config.toml
n_experts = 128
moe_layers = [0, 1, 2, 3, 4, 5, 6, 7, 8, 9, 10, 11, 12, 13]
norm_eps = 1e-05
parallel_block = false
init = "normal"
init_std_down = 0.0
optimizer = "muon"
lr_head = 0.0112
schedule = "wsd"
batch_tokens = 131072
Below are experts of layer 5 (counted from 0) of a mixture-of-experts language model. Rows are named router (the router's row for the expert), gate (a neuron's input weights, with its number), up (a neuron's input weights, with its number), down (a neuron's output weights, with its number) and show model dimensions 0-191. Each number is 50 + 15 x the weight over its row's rms, rounded and kept within 0 to 99.
Before each expert's rows: a language model's description of what the expert responds to; "comes before" lists some tokens at least twice as common just after its tokens as in all text. This comes from a sample of Wikipedia text that the model never trained on. Tokens count by the router's weight.

# expert 51
Numeric table cells. Cell separators before numbers in sports stats and release tables, like | 76–73 or Format, plus nouns such as book, view, word, review.
comes before: " |", " | ", "3", "1", "0", "2"
router:50 66 48 50 53 63 34 55 45 41 61 41 51 67 60 28 43 36 56 53 64 41 63 49 65 30 56 64 38 47 54 69 67 48 81 50 58 62 57 70 42 69 51 51 73 09 27 33 57 55 58 54 51 51 76 66 57 60 67 50 51 54 23 78 57 51 45 52 63 61 23 79 62 34 60 40 64 63 52 80 44 70 43 43 52 71 38 47 25 32 29 87 48 48 29 55 30 32 49 70 55 40 53 59 32 49 64 54 55 40 53 59 63 46 38 61 16 56 59 56 36 57 64 58 57 63 45 60 55 24 39 59 84 30 40 41 46 80 84 61 51 71 56 63 48 32 52 40 59 30 57 20 64 52 28 35 50 33 46 49 57 61 57 38 40 53 59 46 33 43 51 29 45 26 34 28 37 49 36 59 56 59 36 68 57 31 21 80 37 50 47 29
gate1:47 69 49 61 42 67 54 57 37 32 52 59 44 61 38 66 56 54 60 43 55 51 38 37 54 55 48 38 67 37 60 69 36 48 62 50 66 39 64 12 55 54 55 59 41 30 62 59 38 52 36 52 39 50 30 37 71 23 48 67 33 51 53 59 59 34 37 49 59 56 39 70 46 63 62 34 59 42 62 56 53 33 12 75 45 58 71 65 29 83 44 78 48 40 24 50 60 70 61 78 64 52 41 70 33 47 30 60 48 69 32 50 33 49 62 77 60 46 32 41 47 39 55 59 64 45 61 52 42 20 43 42 32 74 51 13 67 83 55 31 36 58 65 49 45 59 61 75 30 62 53 43 64 29 65 67 38 64 51 69 54 51 57 56 44 26 53 49 46 59 36 63 75 41 50 68 55 31 49 85 72 44 29 75 48 54 22 56 64 52 71 27
up1:22 46 33 14 62 23 30 31 11 36 54 46 43 73 75 55 48 35 32 44 58 24 60 31 49 63 66 53 12 28 34 51 41 41 40 37 62 47 20 21 35 55 35 53 44 52 61 38 42 29 52 48 57 77 55 70 50 30 45 44 57 17 66 67 43 28 37 69 28 57 59 43 55 52 33 63 45 63 58 48 09 27 60 62 47 59 64 41 35 41 71 32 41 33 44 79 65 34 45 44 36 47 64 26 62 48 35 60 65 19 47 40 61 49 37 54 55 55 34 67 52 71 41 48 62 55 68 30 48 37 59 47 18 77 30 36 62 53 58 65 51 51 42 45 54 63 77 53 38 65 41 27 44 39 47 56 54 38 43 54 42 42 61 50 43 54 53 33 29 56 60 62 49 50 54 51 42 35 59 52 91 51 64 29 14 35 53 55 46 40 49 63
down1:38 54 63 59 57 99 76 32 30 16 51 33 52 31 47 48 50 40 47 73 20 44 71 40 58 29 46 45 37 43 42 43 48 52 47 31 51 52 47 17 70 76 41 38 50 63 67 56 70 53 50 37 34 67 61 37 38 49 52 51 67 60 39 60 34 69 68 60 70 56 49 52 52 63 36 38 67 66 36 40 58 44 41 41 27 48 34 61 39 51 50 72 33 69 42 45 36 53 51 59 38 36 62 32 58 49 49 35 38 29 66 39 33 49 62 46 74 68 42 45 49 61 60 51 46 72 35 60 37 55 66 55 25 29 39 33 56 77 29 20 70 24 53 33 61 47 62 30 35 22 74 50 36 51 54 27 53 67 62 54 41 60 45 71 66 26 35 28 10 16 57 72 49 50 79 42 51 56 41 42 51 64 60 55 29 47 56 38 55 54 42 20
gate2:42 51 36 43 49 56 28 52 68 31 61 55 52 48 41 60 85 58 63 38 42 75 76 29 45 55 61 36 52 53 57 26 75 65 50 51 24 30 37 70 38 64 41 56 46 51 29 33 46 42 35 58 43 61 47 37 46 57 51 33 45 39 39 62 13 30 45 58 45 35 61 36 44 62 57 50 28 51 28 41 66 40 43 36 29 79 47 52 61 36 57 26 73 63 34 45 41 52 51 57 43 36 53 70 45 43 23 39 65 49 46 56 53 66 38 40 42 97 58 83 50 77 58 64 67 47 61 47 51 21 46 72 54 61 57 50 69 36 61 39 41 57 40 56 56 44 44 47 45 62 44 43 56 31 39 41 70 56 22 53 70 64 32 68 48 47 31 36 66 54 72 44 41 50 55 70 66 51 56 47 33 48 48 73 50 35 22 51 54 29 35 18
up2:36 67 48 23 40 59 26 44 71 32 52 34 35 69 37 61 43 77 73 32 30 70 54 48 50 41 52 25 57 36 61 50 48 55 42 46 31 31 53 66 51 69 62 30 56 67 32 60 47 31 36 68 47 54 35 49 57 46 43 75 50 41 41 74 07 85 59 53 66 51 25 57 63 50 53 26 43 60 59 33 70 43 58 31 28 96 66 25 61 44 39 05 70 49 69 73 57 54 66 57 54 52 52 65 35 29 63 45 55 46 60 61 44 45 38 14 42 60 39 61 73 61 38 35 57 43 28 58 51 48 51 70 47 50 39 77 52 74 62 57 53 58 27 44 56 56 65 38 50 29 58 52 66 25 62 60 69 46 50 71 80 38 64 55 46 51 34 57 57 57 74 59 29 62 51 43 60 65 36 37 26 91 54 60 69 35 76 59 55 71 54 32
down2:49 47 48 55 79 52 79 37 63 63 44 39 92 56 48 36 61 47 59 38 44 42 40 47 48 70 47 37 52 17 67 65 72 64 62 59 42 47 40 57 60 44 42 45 46 49 64 50 20 41 64 32 44 61 28 52 54 60 73 36 44 74 59 64 58 39 51 60 56 66 55 22 51 49 54 44 51 64 32 51 51 54 72 69 69 34 64 44 53 85 48 47 04 47 45 55 47 51 46 67 54 50 29 54 81 53 57 36 49 60 68 56 61 29 79 77 52 51 68 54 40 49 58 49 72 35 77 58 32 43 49 59 38 34 42 54 33 46 64 78 51 64 77 33 47 47 09 47 85 69 69 47 50 70 35 45 27 51 47 39 27 86 51 36 68 49 43 65 00 49 18 49 30 41 70 37 12 65 72 62 57 49 61 33 26 65 66 50 51 46 46 39

# expert 0
Biographical facts and dates. Words in short factual statements of dates, ages and status, such as age of, born, sold, declared, July, closing brackets in tables.
comes before: "\n", "2", "1", "\n\n", " by", "ed by"
router:49 73 44 57 39 76 12 32 47 45 67 34 46 46 35 45 34 30 40 54 72 57 36 46 52 31 38 54 54 37 31 83 59 20 68 57 88 11 69 32 32 31 64 54 58 45 63 42 50 57 52 44 43 68 43 50 43 15 55 75 49 51 35 63 72 34 52 74 34 43 42 52 72 58 48 65 82 27 62 41 39 30 46 74 61 08 48 43 48 40 62 55 53 58 45 54 72 43 69 48 38 40 57 47 59 50 57 44 74 42 54 43 39 40 39 44 74 49 47 18 74 47 35 43 63 63 42 54 50 41 41 41 45 53 49 64 37 54 28 11 51 38 64 71 60 36 83 59 44 28 69 37 60 60 88 43 67 38 25 35 44 30 28 38 81 77 29 53 45 61 55 39 61 59 58 71 21 53 49 49 79 43 46 60 40 36 45 72 61 46 54 65
gate1:63 45 32 42 69 46 41 11 27 49 55 70 44 46 40 51 32 44 66 62 62 51 43 52 44 14 35 58 26 56 68 43 61 37 45 49 75 50 52 22 61 56 78 68 40 52 78 70 83 41 37 35 33 49 72 63 75 42 32 49 55 46 25 46 66 49 36 31 47 50 49 50 39 47 36 44 77 46 77 51 64 51 54 58 56 38 64 52 45 36 29 44 66 45 37 54 58 40 33 71 50 55 55 36 27 35 27 76 78 58 18 31 42 32 80 48 38 42 48 39 20 73 43 31 75 54 78 50 45 42 50 53 33 71 36 23 54 32 54 49 37 62 61 59 46 53 53 54 58 28 51 61 67 46 70 51 21 50 39 50 43 48 48 77 57 41 54 68 32 41 50 67 52 37 31 62 41 43 45 63 50 45 36 60 41 42 40 84 64 44 58 37
up1:09 67 37 54 37 22 45 57 10 44 60 54 30 70 54 67 45 52 37 60 59 35 20 40 59 91 67 43 38 30 38 55 28 47 47 51 61 28 26 14 11 52 57 57 39 25 43 54 58 50 46 56 49 62 77 42 45 46 53 54 31 55 69 63 47 36 52 32 23 45 66 35 61 57 39 48 46 55 53 63 32 42 43 59 46 57 18 42 54 40 42 00 56 61 52 54 60 26 50 56 36 24 33 34 51 73 33 75 43 31 45 52 67 36 54 47 63 61 37 63 22 56 62 54 62 37 37 37 54 36 40 35 30 77 68 60 51 36 39 62 54 50 58 61 36 51 53 28 37 37 52 46 49 57 49 52 24 33 28 64 37 35 37 34 39 41 57 37 25 32 54 72 62 62 36 56 55 27 73 61 65 65 92 47 30 60 19 43 43 36 74 61
down1:54 58 34 60 52 91 55 57 31 58 52 57 71 45 41 38 61 59 44 49 62 69 61 55 56 38 27 23 34 26 58 47 67 36 55 54 69 44 69 34 25 67 42 39 65 42 46 52 49 34 52 42 42 64 58 46 74 57 61 68 51 69 32 26 23 42 53 72 55 97 25 53 56 83 31 52 67 61 74 64 58 47 47 45 52 56 38 59 41 55 47 46 60 69 31 26 41 54 42 55 17 73 40 46 71 40 40 46 34 36 68 40 38 65 39 49 44 82 40 49 25 45 76 66 58 46 21 61 37 47 61 55 39 62 49 19 55 27 19 32 59 46 59 41 46 39 34 67 23 47 62 26 41 54 36 22 46 67 16 21 34 54 37 48 53 24 42 29 18 26 64 67 30 80 49 46 53 59 64 47 05 76 48 53 40 54 47 79 37 44 45 29
gate2:44 65 47 53 58 66 48 71 65 37 67 59 56 70 50 48 82 35 35 39 16 47 51 42 64 34 54 40 53 37 35 21 76 58 59 58 59 45 57 57 52 70 28 50 46 54 54 49 50 66 53 34 38 65 49 49 56 61 45 68 49 29 27 50 43 44 84 39 58 33 57 59 28 73 66 15 49 47 61 38 72 29 38 52 30 73 56 53 39 47 61 45 81 35 52 76 81 53 48 53 51 40 37 72 47 49 39 46 62 39 59 60 37 52 31 49 33 63 63 56 64 56 48 75 59 52 29 49 49 30 53 36 61 47 70 62 52 64 50 50 58 64 61 51 61 29 43 35 43 34 73 13 40 22 58 39 63 66 46 60 46 47 57 88 56 57 41 23 50 26 71 67 62 61 34 38 48 38 46 66 36 57 60 79 67 52 48 35 62 35 46 55
up2:56 85 58 56 04 59 54 41 60 59 39 35 51 62 44 43 53 72 61 39 34 90 56 55 57 50 33 60 84 19 76 26 51 47 42 55 35 33 74 42 39 62 43 27 64 66 33 55 45 65 64 55 50 32 45 67 61 57 41 83 47 43 53 74 28 65 44 38 44 61 46 60 34 69 48 21 28 54 62 51 57 30 57 29 51 86 50 14 28 32 67 41 66 36 58 99 36 45 62 52 63 37 43 82 51 50 54 43 53 48 55 61 37 36 34 52 53 62 22 58 58 46 53 34 55 63 44 53 59 25 60 66 44 62 49 50 79 53 83 35 49 44 62 46 64 51 78 38 41 42 73 48 56 48 46 47 48 53 43 63 62 34 50 73 65 48 45 34 51 60 67 54 43 55 57 54 78 43 30 50 45 68 16 46 72 48 81 44 62 92 35 49
down2:67 24 66 53 55 80 68 46 55 58 71 39 88 49 57 76 35 65 36 38 67 41 56 49 65 50 39 49 64 22 64 42 82 54 57 33 44 53 63 64 56 32 46 45 46 41 58 59 33 50 95 56 25 51 67 48 54 51 66 38 48 44 68 32 60 45 45 35 55 37 44 52 75 48 51 51 46 47 46 40 52 58 48 79 55 32 43 61 55 65 57 68 29 44 51 44 48 60 50 71 54 58 18 74 61 37 66 29 81 24 54 70 42 41 43 34 59 39 70 63 60 69 55 36 54 10 60 72 60 39 68 61 49 57 56 58 48 33 45 79 64 55 61 15 44 78 19 46 73 64 51 72 64 68 22 30 33 26 54 72 51 57 57 45 58 24 67 35 28 64 35 42 63 44 14 28 35 51 80 71 18 55 56 32 59 54 83 41 58 26 61 60

# expert 43
Word-final punctuation. Commas, periods and paragraph breaks fused to word endings, such as ers, and ation., plus the t in Ant-.
comes before: "\n\n", " The", "==", "The", "===", " He"
router:64 67 50 65 36 57 50 78 73 40 73 44 68 49 61 46 51 51 59 60 72 64 64 61 67 43 53 51 37 86 39 77 64 58 39 17 67 74 50 69 40 65 44 72 37 33 31 68 65 48 62 64 41 61 29 55 52 19 50 54 34 54 55 21 68 44 55 54 64 61 48 23 36 70 30 49 15 73 27 59 37 54 65 24 70 35 38 53 60 50 38 57 49 58 18 20 49 58 51 40 34 53 38 46 80 52 53 31 59 58 57 47 49 52 51 26 42 52 71 19 62 48 36 63 42 42 63 23 49 70 59 53 40 59 31 33 43 33 24 26 33 63 30 58 41 52 62 76 60 31 27 53 50 57 56 73 46 58 52 56 43 67 39 43 57 69 57 64 55 32 85 46 47 56 50 63 45 81 66 46 36 66 46 40 54 71 50 67 34 43 41 37
gate1:38 44 47 54 47 26 44 34 46 42 47 46 56 79 55 34 47 33 37 59 53 63 75 22 44 55 10 40 40 30 58 65 51 56 44 48 85 42 55 27 46 56 68 43 16 53 34 77 58 57 55 47 78 43 56 58 69 33 73 52 54 43 33 54 69 36 35 62 62 45 43 51 52 75 55 46 63 46 79 52 69 32 19 70 55 45 51 42 26 43 43 74 73 37 30 66 59 38 55 73 65 53 49 36 16 57 23 42 60 36 30 47 58 48 50 47 42 70 34 70 43 68 40 48 55 43 42 58 31 24 43 49 30 59 57 29 61 47 66 25 38 55 47 62 44 57 73 47 47 34 48 26 41 29 50 48 40 34 61 36 51 65 45 43 52 55 47 61 33 34 48 42 66 18 51 61 52 43 17 68 55 64 50 54 33 55 31 77 78 44 39 52
up1:33 46 25 40 69 42 61 28 34 36 45 85 57 57 58 64 31 25 13 56 41 56 35 19 50 51 93 45 67 39 43 40 34 46 41 43 57 21 47 12 38 41 32 54 51 52 52 63 38 41 48 51 39 52 50 59 32 34 63 54 50 28 65 42 40 24 36 41 48 60 54 41 77 57 49 54 50 44 55 52 22 57 73 58 64 48 58 47 43 59 72 16 62 15 39 73 54 37 39 52 59 37 61 28 74 53 48 69 44 37 68 68 54 48 48 52 52 43 54 58 29 35 62 38 59 35 69 31 26 51 77 73 29 89 44 46 56 36 61 61 40 46 51 45 37 74 49 37 41 68 36 59 44 43 57 57 23 57 38 70 51 41 59 56 18 24 53 57 21 61 59 57 58 53 24 51 54 31 66 79 67 50 70 54 21 34 52 27 65 18 61 54
down1:44 43 73 51 48 56 54 60 47 40 38 56 70 70 69 43 52 37 80 39 53 61 91 49 54 36 25 20 64 64 53 38 71 50 74 44 61 65 33 47 17 72 55 24 65 65 66 48 53 59 65 35 12 67 30 38 41 48 58 60 40 49 70 51 50 85 77 75 48 54 47 42 29 47 46 52 65 47 54 61 59 44 64 66 18 60 52 50 39 37 35 47 37 69 07 62 51 65 36 30 32 58 46 47 53 42 39 43 71 29 46 47 55 62 49 59 64 48 40 58 56 22 51 64 60 43 16 44 57 58 34 45 49 33 33 43 48 62 57 17 49 51 62 59 41 57 29 73 42 37 52 53 52 58 38 47 50 62 41 58 58 56 57 57 55 33 18 56 12 45 57 61 50 69 66 31 36 53 48 49 38 64 59 58 47 54 45 64 37 92 43 47
gate2:58 61 23 76 59 52 69 91 68 60 51 51 40 76 40 58 99 67 51 31 43 78 57 51 46 43 80 46 51 54 64 08 81 55 54 53 42 41 55 66 18 70 57 60 57 70 45 52 58 53 45 30 57 44 49 35 54 63 32 36 57 70 40 40 29 46 62 42 60 19 48 61 38 45 52 36 51 60 77 52 79 63 04 41 59 77 84 34 67 34 50 47 66 23 49 60 81 63 46 65 30 37 48 58 56 47 35 49 46 50 53 51 23 71 25 36 09 74 60 47 42 63 51 61 62 56 63 56 51 55 61 60 48 37 82 44 74 74 68 70 49 72 81 63 45 30 63 53 38 48 55 35 59 30 43 42 60 45 72 63 39 62 39 59 37 76 38 54 48 25 82 51 48 50 35 49 75 70 68 49 42 36 39 81 48 34 41 24 45 45 66 50
up2:63 68 57 35 74 77 53 48 38 30 53 42 68 55 37 45 43 48 27 47 28 78 26 66 52 64 65 61 30 38 56 36 32 63 40 63 29 48 77 37 49 49 57 59 39 52 33 39 24 59 49 57 62 31 25 36 52 33 42 52 49 24 35 77 27 79 31 49 49 62 51 58 48 43 38 34 55 64 60 48 86 29 68 33 38 50 84 49 61 22 55 41 63 63 38 76 31 60 39 60 49 56 50 86 45 64 53 58 67 52 51 36 77 69 33 26 46 59 37 41 60 56 44 40 43 43 60 39 47 29 59 32 28 51 55 62 34 33 54 21 54 53 20 52 60 50 40 30 53 16 59 36 50 27 69 54 62 51 41 80 47 75 63 91 39 42 45 27 56 76 56 72 36 57 50 60 58 18 32 51 29 65 37 73 69 31 60 35 39 85 31 25
down2:43 43 75 34 58 85 64 46 48 71 65 43 62 54 51 67 57 48 44 69 42 47 37 45 48 39 31 44 48 27 54 19 73 71 45 38 33 54 83 60 50 33 24 55 68 35 62 29 42 42 74 42 43 51 51 24 62 49 63 51 54 45 50 62 55 51 44 20 74 42 51 36 60 74 57 69 60 47 31 59 40 44 38 76 73 37 60 66 47 67 44 52 50 49 25 42 37 54 52 36 36 47 59 59 86 64 60 37 68 43 60 46 55 32 76 51 33 57 56 44 30 51 65 58 37 15 41 79 77 33 56 38 37 53 30 64 58 56 50 69 71 43 67 30 58 53 00 65 80 57 94 55 46 47 26 43 40 36 30 53 47 40 67 57 42 49 43 39 38 54 29 29 37 32 71 34 42 68 50 43 46 74 45 43 45 82 65 33 60 42 49 50

# expert 50
Line breaks and section starts. Line breaks after headings, table rows and math formulas, and words starting new lines, such as trans, Re, Inter.
comes before: "| ", "|", "The", "-", "=", "|---|---|---|---|---|"
router:34 34 46 47 45 44 12 57 50 56 51 61 38 39 35 57 50 30 90 30 51 39 51 46 45 38 79 71 55 65 55 58 18 48 38 41 46 75 55 46 81 48 48 50 42 36 13 34 55 64 46 40 66 51 16 58 59 34 12 49 48 40 70 47 34 40 57 35 46 30 59 48 46 58 46 61 62 65 68 44 46 57 56 92 60 06 57 47 44 49 40 55 40 46 41 18 63 67 49 61 20 52 55 31 39 64 24 45 56 52 64 54 60 68 42 41 54 42 71 45 44 66 52 85 68 58 65 67 53 83 46 29 48 73 38 49 64 37 58 51 44 50 48 31 53 57 44 63 71 38 29 49 66 81 51 66 54 34 43 16 59 23 35 35 36 78 70 26 66 25 47 46 73 72 66 39 30 65 23 49 46 49 49 66 45 41 39 64 33 51 59 40
gate1:37 36 65 50 60 51 39 38 52 11 57 84 35 62 49 48 63 43 28 49 48 57 55 44 41 16 63 42 50 57 52 69 29 29 51 46 67 48 55 55 41 61 54 63 42 54 48 68 64 69 45 67 41 36 58 86 68 38 31 74 52 72 37 35 62 66 45 55 40 41 50 73 47 70 51 49 61 57 51 66 40 09 34 57 46 27 41 31 52 35 47 64 57 21 10 68 45 74 56 60 58 41 26 28 22 32 37 44 51 51 10 73 43 46 52 78 46 04 29 59 39 22 58 26 56 47 63 35 45 41 62 72 23 51 23 42 51 83 56 63 38 68 36 69 51 58 69 68 33 47 50 52 60 69 61 46 44 46 41 62 55 52 18 78 36 43 43 45 32 53 61 48 59 51 24 66 49 61 20 68 62 47 49 42 42 52 26 52 76 59 53 51
up1:37 57 32 34 34 49 38 34 30 43 23 30 75 76 46 60 29 38 24 48 52 42 48 45 55 69 41 66 50 25 54 73 36 59 40 28 76 52 25 17 26 44 44 30 50 50 50 50 75 44 50 54 46 60 49 70 40 42 12 54 35 10 59 50 44 20 35 47 55 46 55 43 64 57 43 49 52 50 68 59 44 68 60 72 47 50 43 53 69 34 50 25 66 14 67 61 84 36 36 45 44 52 55 39 60 80 35 77 42 37 57 44 58 38 52 49 32 36 45 65 19 71 50 39 63 42 62 31 60 50 48 79 09 75 69 69 65 28 42 28 44 38 57 36 32 66 45 47 39 36 57 35 43 31 31 40 26 36 58 58 49 39 46 24 47 21 45 21 26 44 44 47 38 52 41 40 43 44 49 64 60 58 64 50 31 44 50 49 42 36 34 67
down1:64 19 70 62 57 71 36 60 34 53 57 33 80 47 58 20 46 53 57 74 46 49 49 44 54 73 24 58 21 59 46 52 30 55 48 47 65 40 67 47 45 51 42 40 67 71 44 76 35 53 79 70 41 44 51 32 60 66 48 61 54 55 50 39 45 47 66 74 61 58 49 52 45 68 24 59 54 57 67 35 80 46 47 49 56 44 59 64 58 57 53 35 62 62 16 33 34 51 38 48 32 49 40 68 66 52 52 34 53 54 82 62 54 53 42 57 46 49 23 43 46 52 65 39 54 55 31 52 35 79 44 37 30 70 46 38 50 27 53 35 72 40 35 55 31 56 44 58 26 52 41 58 49 55 48 26 45 59 46 59 59 57 63 51 66 29 34 50 17 28 42 72 60 59 36 47 58 48 43 66 17 54 66 62 75 52 57 38 59 91 61 37
gate2:52 72 48 62 61 74 36 77 47 27 39 88 36 29 57 33 72 53 35 25 20 39 58 50 55 66 53 46 37 57 60 43 79 63 55 50 32 36 43 56 34 48 44 75 70 69 53 48 42 60 41 60 50 81 50 36 63 42 53 44 71 60 35 53 59 60 54 63 77 51 38 65 35 49 39 39 23 64 65 40 54 27 16 49 50 32 63 41 52 53 80 41 63 26 36 82 59 61 43 60 34 56 24 65 36 50 29 54 63 45 64 57 58 92 65 61 44 74 68 70 52 68 56 41 62 41 41 51 59 28 51 56 62 73 60 37 48 43 38 46 51 69 59 44 67 47 61 50 69 51 69 07 45 31 51 45 63 42 29 49 70 83 46 66 58 54 48 33 58 36 65 41 45 68 51 47 54 34 37 47 60 42 44 57 30 52 39 31 43 39 30 28
up2:45 69 59 29 42 66 33 75 54 33 78 66 40 55 54 58 67 73 70 39 38 65 60 59 48 28 65 47 63 45 40 60 66 57 55 44 46 35 50 23 64 47 57 41 61 61 26 38 55 32 70 40 38 57 46 54 55 38 31 46 47 56 50 78 33 70 41 57 55 79 27 58 55 54 58 20 21 67 63 46 56 36 27 30 35 62 47 21 88 62 66 29 80 55 67 65 18 51 40 66 52 48 40 67 50 56 54 68 61 61 50 43 50 73 44 43 46 65 37 50 52 66 67 16 51 61 32 70 36 27 66 72 30 49 45 48 83 45 61 57 56 69 42 49 55 29 71 46 53 42 66 48 61 37 58 49 57 43 51 56 73 26 49 88 53 67 61 37 56 45 72 69 29 71 58 52 13 42 29 48 67 65 46 57 59 27 43 55 45 91 30 37
down2:60 60 61 21 64 48 62 45 25 62 43 62 75 62 44 64 45 50 55 58 64 51 67 70 43 26 49 50 63 57 62 57 44 58 40 43 57 53 62 65 42 51 21 32 39 43 39 66 27 33 51 36 28 74 26 32 47 39 67 33 40 57 71 53 58 31 47 80 75 37 58 42 88 32 52 37 51 65 35 38 52 70 25 97 60 36 74 37 42 74 72 51 36 63 56 25 60 35 45 58 52 41 70 49 57 59 46 33 53 47 36 40 33 72 63 57 42 60 67 32 12 51 55 52 53 28 53 81 53 46 38 63 51 27 69 62 37 48 30 58 62 65 66 19 55 35 25 57 40 32 75 33 49 73 43 68 50 51 57 51 52 99 36 45 40 54 34 52 28 52 52 50 36 53 65 50 03 61 57 68 52 73 41 39 55 88 32 48 19 41 48 66